{
  "n_layer": 16,
  "d_model": 128,
  "n_experts": 16,
  "experts_per_token": 2,
  "d_expert": 96,
  "d_shared_expert": 0,
  "activation": "squared_relu",
  "moe_layers": [1, 2, 3, 4, 5, 6, 7, 8, 9, 10, 11, 12, 13, 14, 15],
  "router_score": "softmax",
  "normalize_top_k": false,
  "routed_scale": 1.0,
  "balance_loss": 0.00752,
  "balance_bias": false,
  "router_z_loss": 0.0001,
  "n_groups": 8,
  "groups_per_token": 3,
  "init_std_router": 0.0148,
  "lr_router": 0.00111,
  "vocab_size": 4096,
  "norm": "rmsnorm",
  "norm_eps": 1e-05,
  "tie_embeddings": false,
  "optimizer": "adamw",
  "lr": 0.00257,
  "beta1": 0.9,
  "beta2": 0.98,
  "batch_tokens": [16384, 32768],
  "seq_len": 256,
  "train_tokens": 213300000,
  "steps": 9283,
  "dataset": "wikipedia_en"
}
Below are experts of layer 5 (counted from 0) of a mixture-of-experts language model. Rows are named router (the router's row for the expert) and show model dimensions 64-127. Each number is 500 + 40 x the weight over its row's rms, rounded and kept within 0 to 999. Numbers have three digits each.
Before each expert's rows: "mostly gets" lists some tokens that are sent to it at least half of the time. This comes from a sample of Wikipedia text that the model never trained on.

# expert 6
mostly gets: " vis", "earch", "pec", " role", "ource", " care"
router:435528493488531546523543493453472565515544472432494571462519457460534499462565457444460510452460443556529508531505446506470525568543512504548441498428563486454526490436500482537526513472517515

# expert 10
mostly gets: "|", "In", "==C", " res", " em", "==P"
router:481601482481490508530499524499536517564522500463445556527512453543490503540498478522465550522526518546520414502436459497494479517517512498561424517458624425466531496501482414499497439483534563

# expert 4
mostly gets: " including", "ially", "ively", " political", "ecutive", " cover"
router:504488568525516478485517506531481531516497541481491508519490487561588487463534484525506548493487442503528478509504480496493452516513491523567467461437537582424538414496490464515505446477488531

# expert 1
mostly gets: " Coordinates:", " Votes", " well", " eng", " FW", " Nominated"
router:454502508479467453510516523448480529504511497543433533490550507500542567548564476526492611492487438476447490519443499537558450456538494477505412520527521460502580490489491490471487434483538473

# expert 14
mostly gets: "==C", "==S", "ribut", "ified", "epend", "mercial"
router:546522523510555509487521493504489451587502469514472564526514447510554459582442558565508532582477504509501484540520470479532428483541488510533448526474532563464515446541439428480518447565520470

# expert 13
mostly gets: " work", " off", " trad", "mier", " right", "==E"
router:453512483467568501457510516509439521453505481434514579498484508455537521477530505474462498395483472554545479479436440446551520527553535504468461510486513545452524504454426480507467534502494552

# expert 11
mostly gets: "50", "–19", "00", "000", " 2009", "–3"
router:522515546449492545504522584445457518520523500447475489536513474469521505472509485530510443501463435548531497508484503485517512496612525487567441516535518420482546467476497522494491467507507621

# expert 2
mostly gets: " after", " during", " (born", " States", " including", " since"
router:482579483470499472527503521482535512532483552560453539543552478497511521455569418541447550466409508472535467546455428467515505437497479569513442457556515474485525447482492476467507492491476504

# expert 5
mostly gets: "′", "–0;", "the", ",000", "|---|---|---|---", "–1;"
router:490528517496441492526470551455461523466492499464419520549532414471517473520580459560570449455409451517538478424507474502478412511558514525596429534549502434488498502526508500557500439486532560

# expert 7
mostly gets: " they", " been", " some", " However,", " he", " become"
router:455548488473446496504519476466466563536531541489443493532488489522497508510548465496497485512493435549517480530499478467511478496530527474558462569484597474463526449461464494551469478520486514

# expert 15
mostly gets: " ==", " rem", " cont", " com", " ===", "s=="
router:492506477501491379512553492529523533552511511546466457510434489485491557471530468489527555465457480484536484535544492510498531571534514487441386534459506527527493411465515425488557488549563466

# expert 8
mostly gets: "°N", "_", " (201", "_{", "\n ", "\n   "
router:528547510532557432534517538472524515437646538531454474492425491530505488468547471465420504454472488478511471532474484497550419516562499453529409484517573499500569462464482478516479530510556536

# expert 0
mostly gets: " her", " same", "incip", " another", "fess", " cre"
router:448498495507515455591524578503551480468541500487460488459479470474514542494529534435506525432463531548489457527490497497561539517553516502484455505492545446501546514513474429530508485538548544

# expert 3
mostly gets: " England", " David", " Wal", "shire", " Smith", " James"
router:524556547438511411464541554508513514443546465509469512551488512420501600502496488512492548484541493524540462433471498546553489486580438550481422471540511475465520482481514524504536469519518563

# expert 12
mostly gets: "ers,", " President", "ents", "ization", "ency", "iment"
router:456537494445492542464501507516469462514516480503456522510458459571546451460523531534516518509456501486542472470410523490492426428588416493550477444494512535504572548469531506523428484489506468

# expert 9
mostly gets: "ić", "istan", "shire", "ya", "burg", "ria"
router:494498470506516444465547538471468521491486494491498545507504496517598558500592463499454519426537407504482543520497479493539463459527492481528422519490482490467596459416455573508441522488520531